config.toml
n_layer = 13
d_model = 128
moe_layers = [1, 2, 3, 4, 5, 6, 7, 8, 9, 10, 11, 12]
balance_bias = false
router_logit_norm = 2.0
n_head = 2
n_kv_head = 2
qk_norm = true
attn_scale = 0.125
lr = 0.00336
grad_clip = 1.0
decay_fraction = 0.918
Below are experts of layer 8 (counted from 0) of a mixture-of-experts language model. Rows are named router (the router's row for the expert), up (a neuron's input weights, with its number), down (a neuron's output weights, with its number) and show model dimensions 64-127. Each number is 128 + 32 x the weight over its row's rms, rounded and kept within 0 to 255. Numbers have three digits each.
Before each expert's rows: a language model's description of what the expert responds to. This comes from a sample of Wikipedia text that the model never trained on.

# expert 21
What it handles: Word-internal suffix fragments such as ation, ment, ent, id, cent, form, plus inner digits of numbers in tables.
router:129065166155129160132077102179112135146152105121075060121196088094136146132097147150157109204178146134038146124167159166134155110124112139145119186127122088158156173103096100169127060142143140
up0:122115188164046129161123093102177116093128134120089189125142131182088121161138137126130083117132118106126117143236070114163163137157155166097136173103136166157157073148071136114132123096113153
down0:145114203171146122212086136085156142141121135087153177107088140165115135081067152124140122190155113061103113114102095128121111132153106143095109128096168114156165108115167142126150089147044119
up1:129183194156182111096083135016128111206144197140076163119150100128147074120122095124156169113126150181068105106125094104150113113176108176120067155167111145152146120081166026144156141111125102
down1:141146082116094162140083135123107122092149151131096140151149174149139104147073083162086180137170098144138157172173241123097151133156081063154095111106095145038087182089130172150181143082089111
up2:154132126178195129105089094163160108149086159160087179129187174110128161126138117157167126139078073137133125128126128156178139168105103159100118165192145164149145073087113131119110086131142102
down2:113134118158130156109161119107130167138133108147109054132080137088145092113166100121136176156107139143193161056133097130119120203082095079108105136106128132053065092139139213091162143144128149
up3:087168170120118131132081147117143092120087159099163125108156133116116080137144089162146129190107133108097099115197130110181069173116103101118100122158077116141201123109133124113119152146072113
down3:142218150132083135126167118120137120183132168096105152141124115126115126174161105143124081176154160112109069132070156095115103104086130102131129092126158127147138162196163138153121118080143108
up4:173150121168129114132103132155095073182105129065150144139100086107122116075192067135149105128137117140137145076110186132085080116125107133139124108112108063144091153148085134103131125095120132
down4:155094119113166163129155145068129131166153114129155038146123118080132135169089137107115155063118188154197099131083148147088138107119141157105147137077115111163125180086171113130099113137154104
up5:128141115156112123239134159119165096133050187128133173135109099127099116117071134162109097110191125112097103139153136139091140130199157114132051131134117138130188134153124086109116073106114106
down5:079109153121173138096118153134079156180079162156122122095102078106110114169124143126152072068175086172109170116209139081087138133102080142140149183132063112145128168136052134139171138128118176
up6:112106107120158105148124124150072150139111057125125151120111137059095092116136120129153121170217098094085116172141172161127078153117125164144146132172067131137192094139133150120133125131093058
down6:089121088121169174111153136128119152112090137131149154156144170142083206114110123134126119130118117135107093110085169161103104109145154106121076208147077116182119123117186118145168062154120124
up7:151102141204081121178132114152100152077112163105134159164113130118121159183083139131119136129062087108152157142106131167118201142182138207111111173129115151117115133120065164093142109123101104
down7:162132113111115113112154113112143099149078142069114134117077143120128109118153102211124058162122081083114169155128143158165086104166126108171113122142108108151154098157179088201029109114104093
up8:158109105080120110134107090083082122089157099030159102056124131068163170140167148150124143155156134156095085115102125077162101110116165118120196152133060123093058169115132155098152116143140087
down8:141157120106142102115066164117080154102137150054164107137160098194126110129157199148117097098166130106119138092113093136165167162139186164155176178157145146121119105164129094194100152081152068
up9:145138180133156122143111160089138052119150114161105171057156168083126114132062129082103139181155059187089127108208115086133088137102110161092058153148114086171203145130127114137115134131125174
down9:152127146114118158146182091142075096114094151138110117140064124118159074142215154089102158132151160102160110142123159077119133163164122114117187149196104120106174140138123147078151121058179102
up10:168090175091182113117120158149084142108139108186208102131112143126179151084087135042160167144075107115124202112131120133113115153136142154143106152137151106118126095125122173154069129094130158
down10:098152149130066133083102162121130156047186102102202132131173129142130146099123137096092130142096083102091128138168159140147118099052164123189123155126156156085100137077183124144150129130159113
up11:126135136166188106162098159128074171120131159102126120056119136119139119135083142100098097147151093135095161136143143150111176106174138154160092124142070180146160118108125122151155172143116129
down11:111083105129076150147125150098118188139091076117086111172164126142117167123133082075166094170185117157096141098122186194126124095114113105159128093084123110149107155143155156135160132121104144
up12:137155100140205122105144094135093106155136128140116108125149132207221111195169095087157150163129119178131132098143213075129121121135139177107076139115088120118082119104096153126131162085148133
down12:137077097167152088092092119097087169170130121072146082113172092087111196104157109090179140103086127067080114160120122208107151117100125164127148124157113186135141124110094061123104108126129128
up13:112124145114061104088146144145095083162130136130126120123094076151136112143057156082145143102132061117167152158182142112122117139108163164157128122179116115103185180139122120056140080087085057
down13:142157110157125102100071143080098107091147123176106150143131181173131113118143160131134171123109119100127120155136106208045075077086163165090131173096111091115114124086138083074143102194104116
up14:128104164105076123126090149126133052119109143149127131092135145105147149051121108076115108132141121176098144103138102195113118133142133118154145122097072078185133138158119114157114077117150144
down14:148125130088116108137132096144184146041126123157128151129085128140082150115155115135104113116118189160114100140107133158152142107135058103156175084126121122117142145141134077118086135114164124
up15:138120130176131115211104090146088099118106142082088116101128177089091167087141097163149136149103097185071128093128130119124133151105164159117075145178114195106191150083141213097118141146153059
down15:124184176139168129080141137102187084160139090147091128075064170135147114118151118189146106100113129140141069136070111150126113124112144132122142086142174105103199168188079170123154126120079127
up16:172145158186138103138057104118137102093128053137157122094139142159128153181099125137138136152093146116126120136136104184155123128083124172074130117146071082111073157144119205131095089133137131
down16:095114090159149120108083132146142144096124135159103138130122105131157175183047106060163101136176145070128118116129096125118141141151120158149143144105132138077090148161130138142149188050156096
up17:155180118102101125141083166142107137148097111127146125110049139117166085074039104154120034104097158119128147145155105186109128099159131106125105088128115107176100125150120184076173117144070124
down17:137123169139115102077153181081095178118093086199123085149077176076122108153115123099173149099128132142163138145127125066149095183123142124136128102159135094100100128152141142110069152036144075
up18:106106120108148137160041109110104101110147110142094137063155245097136132095141114124147120096126166119065125171147076160125169114169126198121046134154119121132102075140120120178122088111130154
down18:110107112111121148152078133150166127143107150113166097176118082159121105143147170154086065151190136083106117114137076169136061150118060154130092178135157098082152098129139093119122104070212111
up19:136142174099155111096135117142137154190103164158158123125120074112133018141165072128123136092137071107158108134198154135115167135147136109083087134112078157083102140118198160099118100124103166
down19:112131143118139140117158089194087096119095086122180169108149095140161089144177154131110128107138169121214161066132092096109140165076140114096138124129126114111096104102056120157106154130109099
up20:133114095143179125141101112136147090164088170179084100097144179098243095162129116083195075094164088111143126090139145179078199145168150092128103145156075151172180078105143120116152160148088100
down20:088138109179097131138136107091103124189143170172145175104136090105146150154117081112110192123084169087141135128160151050116137167056120142160201159097146124135121183089112122151160086116132119
up21:158167093119178128103152149034193133144098113099074125090160114091133098102152117058130102143132157121094136098146144177123148107150139126132126117111139056188141124167036135142143134123098122
down21:127129046138124154107166068155145184116113103098099085087148116067098167146141117076162139102167099109123147129114048144169099160102158139135098147130159143083123132137171092126123129091071150
up22:112158125159135112150057113139137156161143110110143135149111096149149110100168118105105125067148131115056133151152071089145073170180121169101108164159071081195189091098110077115088071135083145
down22:141153089163126174123176142141130129136086146156098150152151158112027145119086109132109142125128205072142174136137147141127142089130117178156082144153090186110137132170058137150129121122109096
up23:157115165084160116086143161095100123145174070150187151076108154097168135131197114146150132150161097138072091141192112122134123129093154137104099149172031123142129177137127170129178127132122091
down23:136130167231137156064108173142131112115152086151089143193111105103146122127063104152104146131098106142170160091144083082100138120205089111104071147127114131148111055145096194140098101091115135
up24:124188125092079129086072170161116146162135092024123143118093110073124096106183076076121138109121129158128159151152096179131131128142133086145047137167120096143080154142163200112119124111103046
down24:097148154092121173136093141165108139137106158049172105160127175166143132115163186154115123113107109081176141094145157063139144090141132116208100149124105159113147146164133103150120138144146142
up25:150134154122163092073103117092182110169145172141100139117115135123082076133137137136130120178138159195176137107131098202209115144139098145130085103137092154143098094146092080127111122114111105
down25:151113145148077155102164076171186227077165180111146125124154201112135140157130113162145084138058122106119084187157113142117103117159099111171186125145149164089103171074167070130130130080099086
up26:131117105138111127100125169110146127105113186117103099158166139075222064165132098075138138109084150182146102116058200101101091121162133186094135084140090065126116125178083137127071098152141143
down26:136122130182100059185140111129108124148119122148136139142045156121177120121138133091130138113134098127128132138106128069152099096198117121137160112135162120117148131126103181144168086110125136
up27:170159124140055119124086112124157140182137101062133125067094164105137111169117131115107074186234148130137109126213162167160146149105129102105098076098061119100103133165111176130136114123138096
down27:109104181112159095158083118122171158113215189110198125118121113120145083090093117131096108168152126142146114081168090145071145160135115125125144100161081152088133125149089089138168091137174132
up28:149137179153128119153102150060165146091147109137098145127180176142152135151126136122052157134094167163151115045149110130084118132126134118092114105163154114123143124157147133119175107093170138
down28:147056082156142138184189131105111153118103173154092124125129125100114110154054104146165156081102093163194149198170104116042143119120149045112116098152164121097106159139101110144134172138147149
up29:127114137104140132110071164145107162114113127097100161078107085100135130135190109109136066206141104164144115133185112202145117103175155107126123111135092047146107138165084175104084096177113190
down29:133154119081111152083151126141116140124081164177115138108103120103168171149139119162168158133102148164120067087075077139152041116092092097162150103099158133153172173129133128127100126117184112
up30:129116116097094095147102154138120089104175140082090184093190124144136154152112121125128147145072116116089132218119135132105113159109146184107129149155085112100198140075125132146169063050103118
down30:139139124122153110164139123121199108076115075063170117115091141057145177151156143145138049150113081077107146111122094141091166095119088155186161132165161164144199118177075119142135105087140050
up31:119143124106114091097054102132094133054162147121115150086119111143128123116146088148119133096068101190155124110152128153122178120143134130135149100109120113174145183127125124108131116106063140
down31:146073106085148142061125128136089131186145127112106109049120100172071104066125134198126105158103061132163129128194132101103189093146119110120116120191112138204164118158140147110139098140138173
up32:150184092145127120097088104096145093137136159144137122097100101075171137170133108154108089119178114143169071063129118136098108088115139106107083151118034148105117162142166182120086133140146151
down32:106165095160130111120165169039086119162172131115168166138173135156159087107114098128076089116145135104166149083142154147133109087130078125134044117174172099116166092110142154084093182206099156
up33:107153154116120110186070142080123090122144114126090127103113136122127052122142089151134179076108181149079118113111132140074053142178124139105153092150145101216160092144132126129171126137107131
down33:125125131134157147139173116121112131119065098144154115124191146126105146094105159069154156121151130168148155134153133126066080067166143119147066087080171151089109068114115136066145162143234191
up34:138090122119092136106113080128119144075110145095066169074136162134126183181171158110085099157149055115165108107142160179162168105147137084124119161139095123146146136132091189089082097108119092
down34:100163118111161131122089174116145115150136122136116209092124154181084129109165124175109124121098139121186138111137130099149118056182122148149137137068083128132147056057116077171133158122107144
up35:119140133131070077119100128094083151131118255080109129116143098108125084123130151123092094165070138156154148059164118127112101118118121142141133111143148155144138122124065113118118131133095149
down35:133155125068135127080117155116170147174134162103186095097070071131165120145100160107134122090103113145091067072144063152143127140129144175136153073081162170128119153141117081108157170128143107
up36:164132133131120114100139105156079117076124081135128142113140081122160115183145134103058074136118112206085144110154150117131166089145135162101063188164087148119129168125141221033129126105179118
down36:130150127129128123085169080087104104116113120102092148089137142175137142171116137178141081149148076115122164155093139095173144095114115145135115124164085172163203128084160128100081056115123120
up37:135155106098100144162096167074158111100118152102126125098153113134121132129113040147121097103150161115128107165148130124099109166170143131082160098195125068140186188137124069079125164145127125
down37:108120141142180138126150101119091148192130119136132114129176134138091156159134172136150160084155133174125115168147127065118071121098121138118119172103119149139108163097206198130097126116162147
up38:122163133187077108216066151053181103180093105105117186070156105116117111106091145167122135152135168113072149125128140144144113178167117139108110099140132162121153095169162091108138152147081097
down38:149115142100181174157153115098091088115098160152095154129100098089144200119092104109096108077125108130129146088124171087054125142152131097090106127098183091110106123112121143134148121114101181
up39:142140134115119114166143139159099106150148107091127139162131080118110135096095136093119153118081069140141169125116139199124125159112111112100133106142156103190128181160130143128125113114084160
down39:095154116128145122149125130143117079182137111095154156059171114152085093124144186137147101167159101098105107140138113182157123086103182102141099112065130134143137093121168108142096105113158117
up40:132132139116076119128091131148147084067132141095129131066151086119128100132150077139192113163143057158105120176137083144104167131121123181107146104150101079118205213120098111094166116138059063
down40:155165113153112177136121088137134093096148170171067152126121139102188132164156064179160121142122133147117128068154160104168073136096104113175123166089122118147133197149107178099120080118143114
up41:154123172122178105107098146128127164167152115122147099163085121114194147102099102068111143173105109168123126109168116109157162138086163116134105108142108043115130115160100144151087088119139155
down41:125093142122158142143123124113135117103096065103088100150147138098129181096138149086131096109126119135161093141100157129144110148147183172153135127070145145070051142094124159074199079120128143
up42:124115142179119091099087112090206162164129127112099162096108108085124126194091155078124128148137141144187131141153167175119142124113121136137176121134180151123111094229122083129108104107140169
down42:162110116094138128122097194104104181135143093186065133128144103106090160110120128102184134135111115145031118184109142133132175104128132153107082139161097203190111108160148137141141192143108144
up43:151110069159089104110046089161121118079160114080110128117148216092152088163132097081169084144096156089146134221162101206156145152134141143103131105127056136162153133124101126123156109124121131
down43:147099142146165151132167149152104129137116082158111109158097088089135150146113155115189137082117105223126110101137080113110099121122102139140117133116128118101134023150137122088103116113140188
up44:176075172171126132125107178156106144161156164104124170131108120147129148150098115072137182143126043140086146184138146148130152126133154172076080103120117092137096181149133133118141122154117092
down44:165159094124208152131132094163096112164169101161144119141142099146134136149141133137157083171117132089131171136132131152118095159139094079102080141132147047131137147135111145226111099085080097
up45:107131120118145106097056057184078125138099198135110098158133111107150107148128143177107065098129063136110160156221103159146122124146132114123143172161107086172175153111063157094183172099081083
down45:103173071213092190119128115163158164105087104120120135154117146081127100127135160102142134122097132088133138149095154088201145133120132098109163147131146169130118204161157158116095103093150114
up46:128132078148101113096123152145126113151097183111201165140156121151172105149181117150151082138186097113122127120135168132136127162152151132120100061085181152158069087112118080148108115115091100
down46:154112120115165141167172151127166068122145083154088045089006128050059119133148124134168131125100139128188096104147060115088126132141197130113152123141153105129133106149130185152105122071130172
up47:167107119171146101118110073115083103099130107110124099162147107120118158160117130211105114179093094131161115160133114169155216110130110207076095189163071123157180138127116126049117119141131141
down47:148143101052118123177093109141160135179201157103104152107166125133129149111116135115093111072140142120148178178091109066122111144125093211119145168147105149124138088144167149120174091154101109
up48:137118124117131120182138141123131073114142138134126098082049132119157145128141117094215078213149109125097160153110140142153156152156138114113169200160124077085148143112067103140177101125110077
down48:133070168122123170178103125142118183121103095135166097153141101145149093103107208120144200113184139122131169093145077135142113138116164125091176118148113103046091080129121121070151089204043125
up49:141118142055174115138127118108149071098128135119136152103169090118120142180173117125133095170124141077129123178179131181156085132152134210093096132127136073074106200128059175135085110162146177
down49:150094116140065176153170134120127099118140141128124096129094106110192111218198172124144105096081126122135103194123163116115180102111145094107130094152211124080085093186131158115185163096121099
up50:135110176107123110172113129125078107137155090041154133115081104087107072149144122116117157211149118216127137111209112055126135112107133147143192115154097115089126117196103109072127106070140144
down50:156112119094208107141168068174119142121118055134139049123146133121161171078138114080091147120136134123171193184113138113108084111175149102188095120027141109103127151067132128154079102089089162
up51:124153172161155094171107137155150078150128149122120109131100089137127132206078093110113154127127067120084124131143147201185147129125094118112116121100110098197152167121102158142099094182072148
down51:139083124125199149160106125108146056164142157126107151132123096119130141117154180131121084162096113135158105145161123104105176115182137174148123091090123153146121151095108102150100134118129149
up52:113134141114190117114072101147135110091092121126110140117101140129170149145093095034110150120112160123079127097159137192132126137110153216147086124097123067118094133123147160197138077106093153
down52:106162110112113148123127090115151127128105135117171168068098162153169097134119095172083108188104112095167116135207131137144129113082111147133102158137121125146141090094164140117120156090172129
up53:091138189215146125132087086111164121122163196120090152090168158110148130110060156190116097158072151136145115059079155129141074148170148168103055104114126050172145136121152139150131148106099119
down53:142134069142088151120162126179125121173095111186160162071195149159133095108134166125132113107115147156139197142134133145182118121106148135105133123154094074106088113054081098112066081189138076
up54:123160102174129133059099171148135106168116114167145122146107125107144159173126138067105102169150097121102139178137113152104099139165116169121167065152165147181149115193063157121098149153098093
down54:117088082098127152181107102082163159093163098102139114062132127103133120094133178120164119186125110089107140156111161178117174106091075100059233052190118136113144103118136137134113140152104117
up55:125099127130095108170089160074153150153076147099144150141101138134141146151099125140092160061106136126111145141113159118137139150147148181088096130152139107083158134146172151087124092134114062
down55:097118150060149122111146104116106080213152161047139082136094132105097111155139076154096155087175175149162094133116124082095083141150149166155079137118165138114144112169149113159085088136110095
up56:103123151119147121155018153112110146121089087119161124097126132133128114104114121147203088118142153187058123136170104146129073119149138097101060124139065110146114119156195171077149124128139130
down56:138127179111146119152115118090101095208099071130112128135174165164104097099103149195128079109104143080117077135143045118134141143088119147154175143132098109123110132186158151218111099085145116
up57:134127157157125103161095130057159148093172197121091125069129136147117147138071148103092143074158073147093091075163150107127108110122134153089131104137171093180165098162109142184102112115127157
down57:123150152180126117181080131170081122159086145103080102077102180090087166110167123126164162102057186087122111156135153179120137123154132115173104143124142141104137138186148123072114117156165144
up58:153137129162117099142111110129093149095091178112151144131105178126178150126120114133128066192127079114163153100207169140120148111110139109120078123187076156125135099096172144092105124114079086
down58:146097137104140112132165141099136116117135087139141167094095093135143119097081215118115158097146149117083162129124199102114113075108126129176166095085184139195144127072175150148127173184171144
up59:133120160146136118134100142068116073125092084134121121082173099120130149128120146125117088136189104077036114138124134138175104129144141132134093139132093081146127150186162128131189175096143038
down59:132141137165104148103106157099097087127108164131112108146101115172120104107109095170092106161058174118109101084087125185191157158125134160141128201170100200136186059148144115150110135210179150
up60:106151136156180107157079086135098093151099174158159156067162114078135057147134114146160064172127129145049099158121133121144124168150126158100139154094111134175124167149109127151164109138094149
down60:111141154118166073149136127109120090118127126137125215106170080178107165124142084190066124180136145079055123142088180119096140052140135101132162085159111173192131117124117158120153132204132092
up61:106082115083170096139061110181142107074087162127157087118134131156127124193149163126139064178172142092115116093157133150180130154136142143128103142129107074122135116115144116145137087119096166
down61:103137132067137116148161096108106050168152198084140156103125128173131167141168107199081061110169133121138111113162133082128154140136106152186107088111148173176147111200140085188061076109173157
up62:137114043161092105135073135136201093188131115126138145108111120095127081133118098151134108190189127097139131139104124144159141150138116181093073127140047084087120135180172134065140098132162091
down62:120077148078125108147102129113173177094145128119145114160144148138141156067190194110080074096120108114168202104112172119152183101211113172157122072117102149161112076085142132129153103134107147
up63:112147125147087120137092110140114070164142106043134165057133061067137146082154134138139082125132101143168104145170154177161115110153128136129077152101069124121125142091157142082162113073136127
down63:114149121158132142140082130141144131124083109173126188211157112156158165084074135106159129127093123153120112142124151034131116126139119087197097122093134119089085149138136160087148176109133168
up64:133155144135125115151066093180112079120087114136101116106130136103120123149121177103084127165118071168097137156199126206194139146116121115105134160123141156170115154121139141092097113093163120
down64:126091143073077143093154135072197083137140092093074138114118132123075114128206117112107142162084118125101108064188102164161147124116165164087184153136157191146196212143145085115142095108147134
up65:142151190088091108164159146106163141093143142137108135102132147163133136191094129072129099124112090145078128120214130116158134123092147175131159146087074160114159116171121098118174118111119179
down65:117162100095090125090128130118152130117166117125114148133117183157144112147171155141115060126136033152068182134111157134168144145110148105119119171106116163113164098102119138157156103160120113
up66:125110098090175113122139151114130156172130135154107096075135099156208170112131132124103125194185106142131114200135066140087109123134121152117120100203098080216101149089074125140140103121105112
down66:146134141100126095133087123083138176130139146044183124128146161208111122096168096167058088178147046120131137183110158161136158097095147133161102098090162156169133150115117119172120166154116134
up67:140158159176114097108080153098155189135153114120173140103086070135112102165198063124102127152136159194149116119122081131120112138131120058147148102153072097162152158134050142106139107112119062
down67:104090100153120070213129157183110129150132122106102126140169145114119106118174141152176132183062155147097150097083124095122104079117183114122144134152190137143112082107102167100068114129148138
up68:126137112070172095200082156136181048134082157136113157118123090078187121159182138095131033207158128164111086131129152130142107118141120115086108142113103127146143117111144075126144122080160144
down68:129135089107122054148111108106124126095114209084174169150150096177145098152139124123123121134191078063127126165143118139112118132141066124084191201175120138139181050100096182137092112113156176
up69:137095155137137116130075105134176152107133172099130100093184132093165132155120088103105125098106101201109119136183145153188119143101138148122141173146139145139124120102182137105213112088127132
down69:085128140103103107123108126126139134128090145101078106156098111152104088168132148128127036102132098123050090176127161116125180087144144136157109125149109166131141075160130058137100141188185099
up70:140091189126146106137121128138102128144137128118125138140109172093166108098083112120149145102083088151139134136146106182089098159104103145158159146190074131160142125104180118131160207105121162
down70:110130135155100132131142125086091208137128160112067118081085136129144144149133116115182181120147092126125140115164130116074177135163137116081141158103163155106104125159134178118125080098152112
up71:136144095134129126105143102141145128092075170104092135167126164070129045105167103128163048192128127136134147174147117118177159131107135129036140147143133166138114019179122157087102157132139153
down71:110133095094211114153166109142146138177108100039149177124180152124074158137100152141108135110137107119080053120137155190110175094163139157127157138112137133158091127146168085111115135170135116
up72:114143155091095094105065129130106123113122117141157131109113102148102042154120114101124108117143071069133158132188089115162074138105137176108069192142089131142137155146172147117177160087105188
down72:137140142142078162078206157111162124136127136134140069082121096174116163089176156109180151126119174089104129122069129141111153071154139145137143102109143140113111032112141119094158143255105134
up73:114146153156119116147091069090113116114087129136135146146090134101116134140106130121146081087117066146176085115188159111188173149082147168144127091130115169140173141171065212133062117142065124
down73:120136101170155170136156089085191125140105133076185097123086153097118086169137050098055181151114154135158140180104114134131068106114127113073151129106137118119122156141138144113114075148149171
up74:155111090141125135140114105116089084123128100153092084042130140062201087160134136153109102179155138135130122138152109120112118117159142117114102140118074097162052185208145195160167103129168106
down74:150131114076125167098131165135078151130130101075125108189150108175074127176139173116106183128127164153073182151130145154146131133121100142159078177100133165111134088106113091158143136112123161
up75:119169119174117144109129118126122001118121148130149113096174091094147125128103072153115120096124159143102112091145183143096122115174132147069128154176118142115091114123151118107134126085185140
down75:136127101175152139140148137109061126181142180157098112048113129150154114143110118126167113097070153135090168178080168129146158107120154214128111132119071133144151146134086132141092137160170098
up76:154091166152155121207092130175132097117141137091085106116148171085132132128128149150128147143084128172124153107146086151095143109149119113074121150134099152177220110142126128096162083100141103
down76:168107085100138151164136189137085158156180062175104145141120135091086127055098073116158135102130150131172077164175125150177074119109110137123132136084108111160060143096150090085106175140134148
up77:112153113196105107119096104136140069154138147166136132136131095143106114135130111133144092143102131179093091085151173086156093163122208168126114176101134136176142048137139153140236124119106124
down77:130139150162097095135161114109108076134146075139114197137123054089163125144125093126111126149152133150140177129110173061069066122128180119163132169076169146072063125110094119119172137159148174
up78:169131176197140120081084124110158179102136119099094095067139120166201139178097118095089180149125137144093139144141115063114102128137115148117063175158124088201154142148134140123150106136051057
down78:103148155114126099109157106172122114127055129078149164099132102165150092144105140170155139103193086129159136125162123097124088127154114147139149100109110136166115091117090179186103168097162154
up79:134116143114077131151070116073062095081124173152110092067111103096104089119145158136128136170113144167163104080179146182095178131127108137135131176114128136145131130161153133095159131142138136
down79:134162127156086197147094116163129157083088107121153130086125114141152107151143070061110094130084093085123151173161101156170150149178032125153090101117089107055109140098162073122127115093144133
up80:163130128163159133100143074066119153085128239082128154127163099151102129099154090099114134156140129173135116176134112149115156151148142171139107135119128087192155111138088077088172165143103165
down80:127063134102130177153141162087119109165097082146075048097128076096148084105145138142163154117115170154095144154137172131104115164097134122130084156130106082137118143149158170120075130162132111
up81:149114107154132102105079102114077164064169107041150148122110156115143181184183155081121120187124120183115135092134158149135132124152123155096118139113147077137147132150101072141165167084164054
down81:091174134048098094180131133143153154122080126145164152115153145115144090090128115163147069120146090170100154135099167153151071195171104108141116135179107182130081190123176124132128139123143077
up82:125083167140223107135107112142116126134132125133151082166160147149135124180140058112129117149086158161106131117150075222131119161142133170124141116117152103122099119139153094131152051136128130
down82:100144133105147097149144179089090061157110121075094149172087092140123109124099117131095104088085109091128081159141118184155135107137104182101118141147085101175163124127187096141089117160123181
up83:150111058151127122159155130111159169107102141136162143146132141118103147094136132130173125109169115106139112054134096166122141138157144164120092047108110158139130145091116109142082137178081117
down83:131132190108185198081128119114167104110108117136135139104134149166069118134095130114095093134123145125119154129130126137157079153082145142153094118098143080104110093125113125163107170109144133
up84:159109157139159073129131160155143073154164108147177136160180131121081138108089120151135189123100096069142134104108124160087104085145098121085106137122122134131096147107088083154116111125115084
down84:145109086144144164079118166121138191103142116090131171095099159087208098142157136126137078156106141112097085100138096118138163144110123088116187075158145159122169144149131114157144130113181126
up85:143111143138181136106105184145142137131138116099133122135161101114213154137153128078119118116136137138097087171194143151153164121138198095120138169130107067149054114118139131128102074094098077
down85:127180164134144149130141101129167170125112144055097214132133123106138125144126101111077139114166188068082097129156170118121131125096123128213119149040127114051152150101151091099140109097143084
up86:122148101145169125158094124079150104073141195137068101127169154101125128168126117160180053205125154134108101114138153172135160120092109094091134152144032078161185127142149124114098107140103090
down86:106184130147097101135153112126165139118121092164155174116143166182119146101190113082111110174112093092135137122102126133156131087095121092147145106110162113123130064131173151082101165118142070
up87:131122097102135118128116161128124122146159115090120136080094164089143108082140139107106134128152096093154142162146165151128134138113115095128172108167081125132136194148157113104164134146046148
down87:100149140153108125120121169137082117181149116071154212093150143150105175095149114136157122182116049113118098137042154174126075099133130179132127124137116120137128101142152141164120052104076152
up88:112108168166119117143104176113191164128188114122126147035134142129140141139130088062150140136111127173107112106146090143127072160162121119131088123127019082148182095113068078105112209107120093
down88:093158140159166140148096148167115097182124184121155124155133106124098173147100098123100112129107170065120088123119158116124079093136101107113140214212118151217153087087198144149142147158124143
up89:139110066141140142148038128113172104101105173167130170130069148131149169112177090143174164119075145147141099132155135175072134152106134130110084136120109035163130077094185131135150055163154125
down89:122160112129102118151157096146155168127080127171192180102152110114179048109118159137175078132115169096137094133109124174117117142128121104122179123197108122095174145161130152138092154104151134
up90:160159152122093110106095148114143127059133132137115126083145137142230089127122098152155094172169105135123065038153126133118122106163163141150103147186050116125139121156169056107142104108101106
down90:123128139193191163142121118137160139135164135168140154118099092139132081097124185160104131135129173126134116021104141182098148127119082123054129064185140151148124154134132069090183088178127123
up91:122111161114143111183109085123114046044060116167134105042155116058104150114132115133062121115135182150090124142151135171148097105140129099112122125138082117186100170146155164137112116095162154
down91:115150136143138183116114103101117153161126083072160135082163185147072109143189086157109061084097148085140062083171086155115149074131151142175139169074111180108157132145148126167111105121170134
up92:147123217130183104096113142099136093097148079122156113125170155079144122146081094060130152161156172135060133107112146133145106105102143166084109137135078123090111144171143149148151118124127104
down92:136136122195101118153158100191112130087093097160185141167120098105141123111164110088089190156136168145122097098086133188124119111181135157156219110142119060126103132091140102115092081123124196
up93:151168129151077113116111091103165115111121159138124152093174120197137147157112121151094153168094106157145117078154138089105151114100123126121133137179161186191159135157092138114083087084126077
down93:140118171085102103105170108166123161164150071018111171132111111135167113136126097138126040119120121120042109126114065204126129129095100087089146118115158183198174073141130145094123138120153124
up94:155140118185090123123129129127109097114091160087129172194141129123104158110119097099175157097144059112126109124111176161101129151164151161157064152170097125122157148133164095075115116093134123
down94:148143107085171138099150142124084095148146090120091090109143130107142120038136119145157091133126121112156178133125153099090121138137117204123129129118147103088165166152128166119116138098134108
up95:120154094054112105114133220104134163110118173146103110149078092175150084163097103092095056192158120158101153152139102162175151107138124156131098132190093144086089133199098091107163103161118134
down95:118124158162121163092187123120096147098102142189122098104157135083108131141057162077136124128101176136089164086174107165101163110137110090140154074116146149141042158135073151157146153106116112
up96:103179082167134120167100139140139044126089118123089151077076115125149100126172139121140157173145152130099109148115172148138104086167113122122128201240081121139156140116196101112147105129150087
down96:118095092142056144127094142163148151160090169139095107094145118152165113124133114105119120103138090110052138123173109120125142128071182157122120149124100166092103132070107144139187127162186143
up97:146149142132119118128105110171162112106090065074116172136127106114114140169137124118133121130078109168077144085084117185187126169112150146070111145082086036089137162223178146124138122139096121
down97:145118083134137115110107149143070159057134152148199072137138125159130078092114137130178152141095164084164107151057128121093146105094165156140189180131099127091095156113109127131161167121092168
up98:147145136187125108093081100098123077130097104110092168135136077097152071180128146144119112133202128143123066174175165086122086078132179118091105117125105144148183142157138145114091130085165112
down98:157131101121080110125104108090154145076086139179131123166082085169150184085147143075135130125136030133118150160169103202101169089109107143140085108146152163125159114141082126104140156157165168
up99:135119163153136079094052081109143147115171113139168072101153111107109123123095087142162149113162161176057123091159108094155068137100136157142114149176136078073181189154142115137105164075102061
down99:127167120068129150048132084164167124121112200115094122100172147105118183122112157145132085106102138085118108105128197111106066138119166159162192084132141149136147093111138142128147125061186100
up100:149131132123144118134107099109183047162103174076100109065156141086154120073150086153113093190191177107121098113127153122182140151152087101135113129150151097180158097082148109144129141083118097
down100:115111092148085146173132136145161199224104146136156130121101126104103092114176077165177124097098121127125092093172201132146128171139115114141133129189151122132149129115127081133180157099165099
up101:148111120140164126140160121183112063125112146092123074126156174066144161126120145055127056231109080182105141074183175142105156148093131110122156143164097130168151120123162123120143179109139140
down101:115130127113082129062166067183112186096100122111101140161195186119072182152136093121136147103148096126101119187090108110117168140105127165168122119096142178100064128191092136152196086058144111